{"init_std_router": 0.0236, "head_dim": 64, "vocab_size": 8192, "positions": "rope", "doc_mask": true, "steps": 9891}
Below are experts of layer 4 (counted from 0) of a mixture-of-experts language model. Rows are named router (the router's row for the expert), down (a neuron's output weights, with its number) and show model dimensions 56-111. Each number is 128 + 32 x the weight over its row's rms, rounded and kept within 0 to 255. Numbers have three digits each.
Before each expert's rows: "comes before" lists some tokens at least twice as common just after its tokens as in all text; "raises" lists some tokens whose logits its average output raises strongly, later layers aside. This comes from a sample of Wikipedia text that the model never trained on. Tokens count by the router's weight.

# expert 4
comes before: " the", " a", " he", " been", " his", " it"
raises: " the", " their", " a", " an"
router:152103164157127128121120120112174106083064128180147169249144134126148153128093152122130115091094141140050108102150116125101044148135214148092140091103094128123162106180
down0:141178105096154129213082121119067108164150078109117110073052122120122096177143114115124100159125204127141172110105109169112147146148147081133186121158112113176163098142
down1:157085088098145145096112116118144128164142112066107094108102168083145122158151180133115087078159099173167104116115173144102181121125168106098085125130090117113072140103
down2:171073178185167108126084197117134116104162094106096096163123147146167080168189169150126088129104105137206075142092111087129155109163135112064145166160163118134136109080
down3:114181118079159144115119128148130176127095152187111091149139101128105178120105089147162121104093151096109110085132209119186074140085076139125158177197075113127106135153
down4:126198114146176121159159066122142125139084053154112123087075110141119076128124189167109126138068134058114130161147069128136127121125070168122099177128128136139135138092
down5:163133124106089102119094040130123107095114087122151127130113136124107072150139119169123099138123176132138108094128041105192133132139151120105090114120073104113157106180
down6:120105113152108129084199078149107127129167176138134090098131126155212123166151168104134126111120142087105137099142121162116162173125098122057153082139126099103127117119
down7:123138112123126092201135148122094120154150131105088119150113175082131210149098172132121124173083066070126118137102163149137103131141132164153143160105161160180116185121
down8:135100131130091069104121088094125132116165155158148165157188161093162083122111167177144142080122113093147130176112110101077138137149175141149130126100171132073103165161
down9:093129102145133083106114061093148179160160037107105123145096112117085182130120078115088114135123108166108134162130094150119061151157137104160141123135095201170125142167
down10:151122086120117175082088169168160167162169171158118172180139176183075091151135109132098115143111143124125124167119113123113166088132189109110097097159094124160179170166
down11:158155141092125122162099173149181139120189087100134106105158198160125106182059196201197117089067104178142113141102123160117110124125192174205134161115157204099124141169
down12:075128111160136107120131167113112203161155082167124097093137150131124151135141158173099128142141103119163109069076165123118170112140133116113079086130129173116107116132
down13:047167151110115129095152101122177107111113083109066106120059198132159165149094147163165115181189189166145124150111169149113122114134187170197122130119092099121133145116
down14:157135116130068147106142134178147143150072089122129135100190115140110139175135069057145130125158134101086167112142089100121167104135146157086149110130121085095106085163
down15:116127146092121155170152140124133104141102080104082117209133120075167184151104171063116073135128158127138158132131116174089042119111089137163124090138161091132126127110
down16:108141191161111121131134169109125135148179146187080108130129155148142081178088120095153135148114139149109098105078113148059168116162141157121120115132161142119133094085
down17:090161086119105132145113115162116092124131131126135081122089143114150179141166128109145108122125143156134064151089115110151124155110115110130139141126112142104172121112
down18:139078195077130108127132150083145151159111133120138109114119183097123109139131174112084158093125100138193121145130123147138136109090103183201186097092140175120120131112
down19:172077125083131184153117168125099136153156136171077113127153137129118121165124154122157109168134207194142114112136105102144116058101163166132127135110165131110143188135
down20:153117117137131079110127075105108137131180091092134163101079151160164129093137149160128120062190096053118157113123128055096112122095104082127130177090130109116104088153
down21:150100151158168146170155114103062109077123175140093110148145114120202117176128106127144132113117079117113117126123133147169140136067128126178157152177069150133139171121
down22:162138114184126102143110220107142133102059131110131099133140158106117117115123163080134113102143146179093130111105178173096115116098099151121138103089091178133098115097
down23:128145188133068137136115152110141176136105149098100119120110146121137134160097095068136179126103135068114100065157100139139150071143082116114169143150100148129137174110
down24:104112152153112140118107112134118143185129118133154117062114109167151114179125168148150178177118125127133139229124180114120081117203134180093170146148118122147103130162

# expert 13
comes before: ")", " |", "–", ":", " (", " –"
raises: "omet", " rights", "ments", " across", " into"
router:133173148141090173098146148142146140114149139122149165067107075089143146122158133148149115062106103064202182097106047135168180071136120110152164124127065128172151155099
down0:109127147126055157132110177090105138138126171063149132137156142128068132135162057170151176108155107046171157114154128073163089139113117117066158125090136121171115136143
down1:103125165153139105154149153113077116125140150089071104189237179107143114120173081116124098129157108177099141140127138123155131118142136136120084155133073161129094155196
down2:104087115192144108074144075175180145138158188127127091158110118092122133093135074111145104157048097139073130151141119078099110125145078125184163170139130151191116068119
down3:126106149146166115132166115125213074097088150195137141123161144143143171144125123147105179123160179131089109160137109154158123143090124082113196145115113118150132096180
down4:112145144058074098136112097176081142118145112101082089137154098155097132157097106127088152109141096156127095084132131129182162191148146107098136097178187143109201173140
down5:125157138117118173107134123093111129141130162072170147118075137177074152121150133159135203140119154183160165128150102114184162121110082195198109085138180147098146138155
down6:132126099117187155117163074166185189094158082145142162125119130101147125116142155140129125117100110142120115089196123062089079186124144147179194148111141104088098148158
down7:133083085097079139129151128093147126116103116141092174126087109122149099131066119146142138080081196141143154132111161223159137077179175074134122143149173125129171139159
down8:136090159057127103085176192162090123181178134143120115101132159121146150145067098161120124101157113167146116139122125080149068106063110146172142118114137076091084133174
down9:130137091137131072105067198173097164155146155163084035182116124132169100106152088109122193117111145087128127141144111113097128117104170195128136164166096107155193147108
down10:095069128094150088136111061098146078165166097145140141119166126101155114094111194130173110097134117130114190119073103112102079146079113136135087183117087145068119087138
down11:116133122092128168148137106138176072115114138129123103148117160088125146156102092146091098148197130076084122104133136142098090118106137113127119138099151056163131125116
down12:114108109166083125137101023111157092131133127158164088080093122123092127127106095098134160120154143066135090181109133115140068134101132143126135150150138089098137085132
down13:101163142141087175147122145131116175127134080106154089123168136106147146059141128161160128085149159085101026106092201117099110144153192128141182106130205166147141111127
down14:121105112100189149143125139114115119115125149148190142139100129170081133160134112161139080160127105145131119142147100111159085123084143164136082097104180135114216185175
down15:091127093189137053157106159163141134115158156075089150087087148112149135095140168095082184129142137149127135075123145162146113153116175132096189137184146173122136117120
down16:089138130092163137147129100139136103151083125095120142043096179129169124119142144095155157154083130149133126192100094115140176137098104160173172115171138152121126100060
down17:176153125213127119107081132084191070132150124121041096116157086089145122122171133173152142115174146152145041097144095182089112107143140125090145189134145158177060134120
down18:132097087107122165137093169147171203098154139131171149131157142148177179119116198103117133113127125155111167109137107117150143126158165086086114112160125100115119160177
down19:114128100086133108081114152139139205095148129189113116122124161155153132158179079172137100177115133093097163147093144109096146090125152125131091138146135030189075085165
down20:164094082086094167167167109155121143071119159167120153163122137120059131140120102052161115165103160155070156109100131139094101190126093130104108151151110209051095087091
down21:129069103089206086061086134189060118084128101075192183093147129109102157165080148138168159085156157177176099125161105142200106147129143140149104127129130096115125125112
down22:053087150081087129124087087094060146165154143162140058198137130117070095109102131081146141172088140103134137116172137107075178173076168166165146099159125121120160094151
down23:120123119132150175172102124110125138125112106179119145143147120129064111136122136139101183117201155123146079131139137164107123137105102181148107089105122200058166118100
down24:068115119135100056128169111140188109136067126135139184130145105141111180140120059117163124138177147129165143136155129147087155126099167142130090138158134126131175182132

# expert 30
comes before: "=", "\n\n", "The", "\n", "In", " The"
raises: "=", "The", "In", "O", "After", "Al"
router:162134071120093156103142105132144158153097086110063106124100134106133105217170137108126150195190160114081193139202138166133118188077112110156132215133136155108119119175
down0:150111062096166166149176133170124173124137100163106125172145142109179133158112122157040141120158116174072175093159091138144177137139138112147119126098165128101128119136
down1:142129102122121137150157152167118149161050141116109158107143093170186098169140131143103165147086108137098128190067135162134067113149101178130088089103124107086157096155
down2:134083135137085133179161131118130093079121138145128087123157099094086122087105147118147158132135145149049113148112148139104174106151221125136113107111142119125123078100
down3:112119100161119139122170147100089162129087089143147111059098077141084180132092063095107120125149084116162152114065101103107110138168075117121052140192068101131102172121
down4:139147136180082097139148100094187190097119123140117163098116138168147121138092121146115140107120134182149136161120131103093128095181157187127168109185212103102119107146
down5:079167142132104210163127180126159160108150098113192138168102120137147123070160157165147167128083111130040118141122180105175148116070086100133137163109099117096159146115
down6:093106116123119135078103106118116127173053195172129133084124118128137160065088088095082135128157104170191126121156120095152129118139098123142088116148126144137150112140
down7:114089170124112111119095067105140110119102119128082165125163130175089131125121122148063171132191130193127115139147118131119141089067137169168064128133132147129126141118
down8:171118096145088117137163122176110133109111146105093140098123107157135198134143169104074111177162134108116140142066130144121171173117179160152123152167097158083105119089
down9:109118138123076152081081081166100098129108111102069168090135133129106165100154200095156153164108114109159113063162155111107160107127125142142124108143131099086126177113
down10:195110160060115105154059117143120121105204140102126121120212097136101115126130079084115125164099157067142119162105117141129077121127162179077082118147164111112131133117
down11:165160205133167105142171164130113149131169163134188085103107121115135087181128098152168049148131115112133136113103109097100115148141124078085164145082110143157140104092
down12:083154099148155137160149205140124130095126056122115142116132144167136109087131146058146120130115086138139118085128132076103129179082170187118113040100134114087101134145
down13:158132100132124155174129083127172178136149111092107074102172196131119125151094122118096117105118142038139077130102200130175039189197116172130140133110082108119138171107
down14:125139124133058090138118133135079135107126142122170135170149183066122103168152145117123112116129089162124100125054132096170168124130134136138173143178115184185179155154
down15:144168112089135118116142113083167077154100131142105179098176170114112106101173149054165095100106139098109125159068149135088080101134144097170129147134152105097189179137
down16:093142118095148103106171119051088096114112154106105127151137110146206125113121121131129123082111158124103138173129121099128120147127108176080137166079103094121111116153
down17:158135106079115133158113118108111143118179132112127127127105148181133186115092132142172154125177181129124060129172133140224163100135086124095167117111098139090119148130
down18:103109174086129152093111135103180076102141069162148128106170143047095107125087148090113134076138106071108125129133143112109120089123110168125064084153100148149110149125
down19:101117148198175145140097154073119125115102128114111090147086101128113078101130086130153126147129092145156111163111096187169104098135123120164096179188211045083144098151
down20:145169127079156148133157122093125152086117079086162142121124155095060078112124205131141130123105099114123108066141130172088126080176114118152146181154078148158106156127
down21:152044181125219108079137151107112153124082161073085132109115147115131145162164159081151080079110128121137180110104124071138181139144138174132078134148083157153136112176
down22:193096139171178202165171208119211096137078121180097095088114165138110093103154114159147139144117181168152129139082130115114189132199129127085108181043079150101106134124
down23:139101101161160107186171079166107150132129134087145112162132132126145174121114202189121080148125109076132201114118147149149106112071136119118140172113097130123139107122
down24:181144050127085119101127170119215157189097157171119189186126175143134109141166167138124123123130102117113092129106130150169162103102100168111106143133157156111103120170

# expert 12
comes before: "\n\n", " The", "s", " In", " He", " It"
raises: "\n\n", "=", " However", " In", " This", " After"
router:159147075153152121108138156150116182169115127164132097125116080124089152214106149092129086126123136092117132146083145143186184141129091162061170146152157137128098160158
down0:097092122103178214104079116174121114125124156091104157131097076136145115155145138135172175173102163129121125149086147151083200117087128127105148146176101148107162133108
down1:110149105089125111187118086106169137096159135123175103118206123129119096124151144084112087172106130144111143150110081152100099117095145124121114104100148163048143167107
down2:065118105103106123064161168133162163127063113161111121160121138125128096101132168104113177160177141114092080184133149125119113059110157142122111175173076155116117119173
down3:142171172097118126113112131182147119169180088101102104123099135131105093104122130158132129147139126101049148157087140081106160096139165128135172134108181097118119082112
down4:100125085176114108165102149086152108102122094078108139141131150113186130195146140118121114131122067105118045121182160145111114103098068110116154083138197146126099101179
down5:120079111183146165102098139135084134124104128092137174145087119121120169131125100181173137152084122157089130167082112121118128144138114107107135152166120147163142135142
down6:126123094203118197106147146184109076147013129056133163152120184149113099062143192134197134075151138114124167090107103106139079128098129127121095127116143163065117107103
down7:102111121093127148137116188095097125147172104179157144146152096114122130162165087193131143140097119184096139149113136098091068128137125127085145132105115108170119158091
down8:070153134114101092150141167100086149136186193147124168143145175122160153096130124066109163042126118189132109159121154170157087091089126168180130133107129107059093179138
down9:135092111096121133108155093060106097175175178136158123124178124142111131114142147108190122089107152183166185115111117161091175180177141113169120070109145139165076097121
down10:073119106176136126129148167115081159148155122097182132139083096085106176129152099127184159068118157108075102174104123147104149203104181107117137081150168094168110084163
down11:150079195116116081146135157139157150174168138058111170196145151087197144153197158130097112108078114123131114111109088137129149136087101154109147111131080173151111155158
down12:129119168067085172197117119096094116106077136151141087122128083153105100087103161154143091128184084109161124092097173117107118115092127111133152215102105061153126079102
down13:117135116109191144138197139177152093105138101133144150121099141173112139083182079184148114090125166077120162175147140161159149160080105141093079143202182155072132165142
down14:163078143149151119150186132099170110077124195173150106169130097138145120144134105133104117176164114130135126179143168145152097112112106127150178191109208161122134132097
down15:163128167074097137106152102084149084121120086121141118121112104096161151095139179085109168097099124093179138146102093111178098089137110160120125161139145182130155115199
down16:100150163120095106151140157173162116125097125133106109148113158124081133128117143162072136145159134149190114170101132078097167146144083184119058096148178130083125194146
down17:155092090133142150117103107101145157193155136077142100104155167084092124124089134078109140116079113166117098141176170099138141153096130139104112169152192187096090147114
down18:131104056134128132129111079086176081133167107102102105162134115083197139141150113184076083082114107154175128133154139159117114204079138052151179147119139097102120179155
down19:187079174131181106119107145133117152188116171150170090123149064194133157150129128156138118175089122173110128131147176110101178148128118083187067137094147184101101113105
down20:152200199097154102144114143145084160144146097164124113083103197136134130192105133154105127094086118118129105185120128155173103094175117090156182083050116110154104142106
down21:121138109163086122159144111165111089160088128114167100155102125141141133104160183128117102139114087115189136153089133155188131139203078134138113133199122102124098157087
down22:051156134118176076125138094159104181106094082144155132112188175128131110077160090128123136097126113143064145119099142136136177119108148149154146131065093134124121117205
down23:141137159149135174136168103154096150072125171128164167111128125083182208182158105140130132143093069139117153182201061131141120127107121100118150110089107110167110105115
down24:085084156126109171161148128167167142160166075142187142093082140164149114131123147154107156165134155172110090128101083158108122056082137179152134127164152078089135132092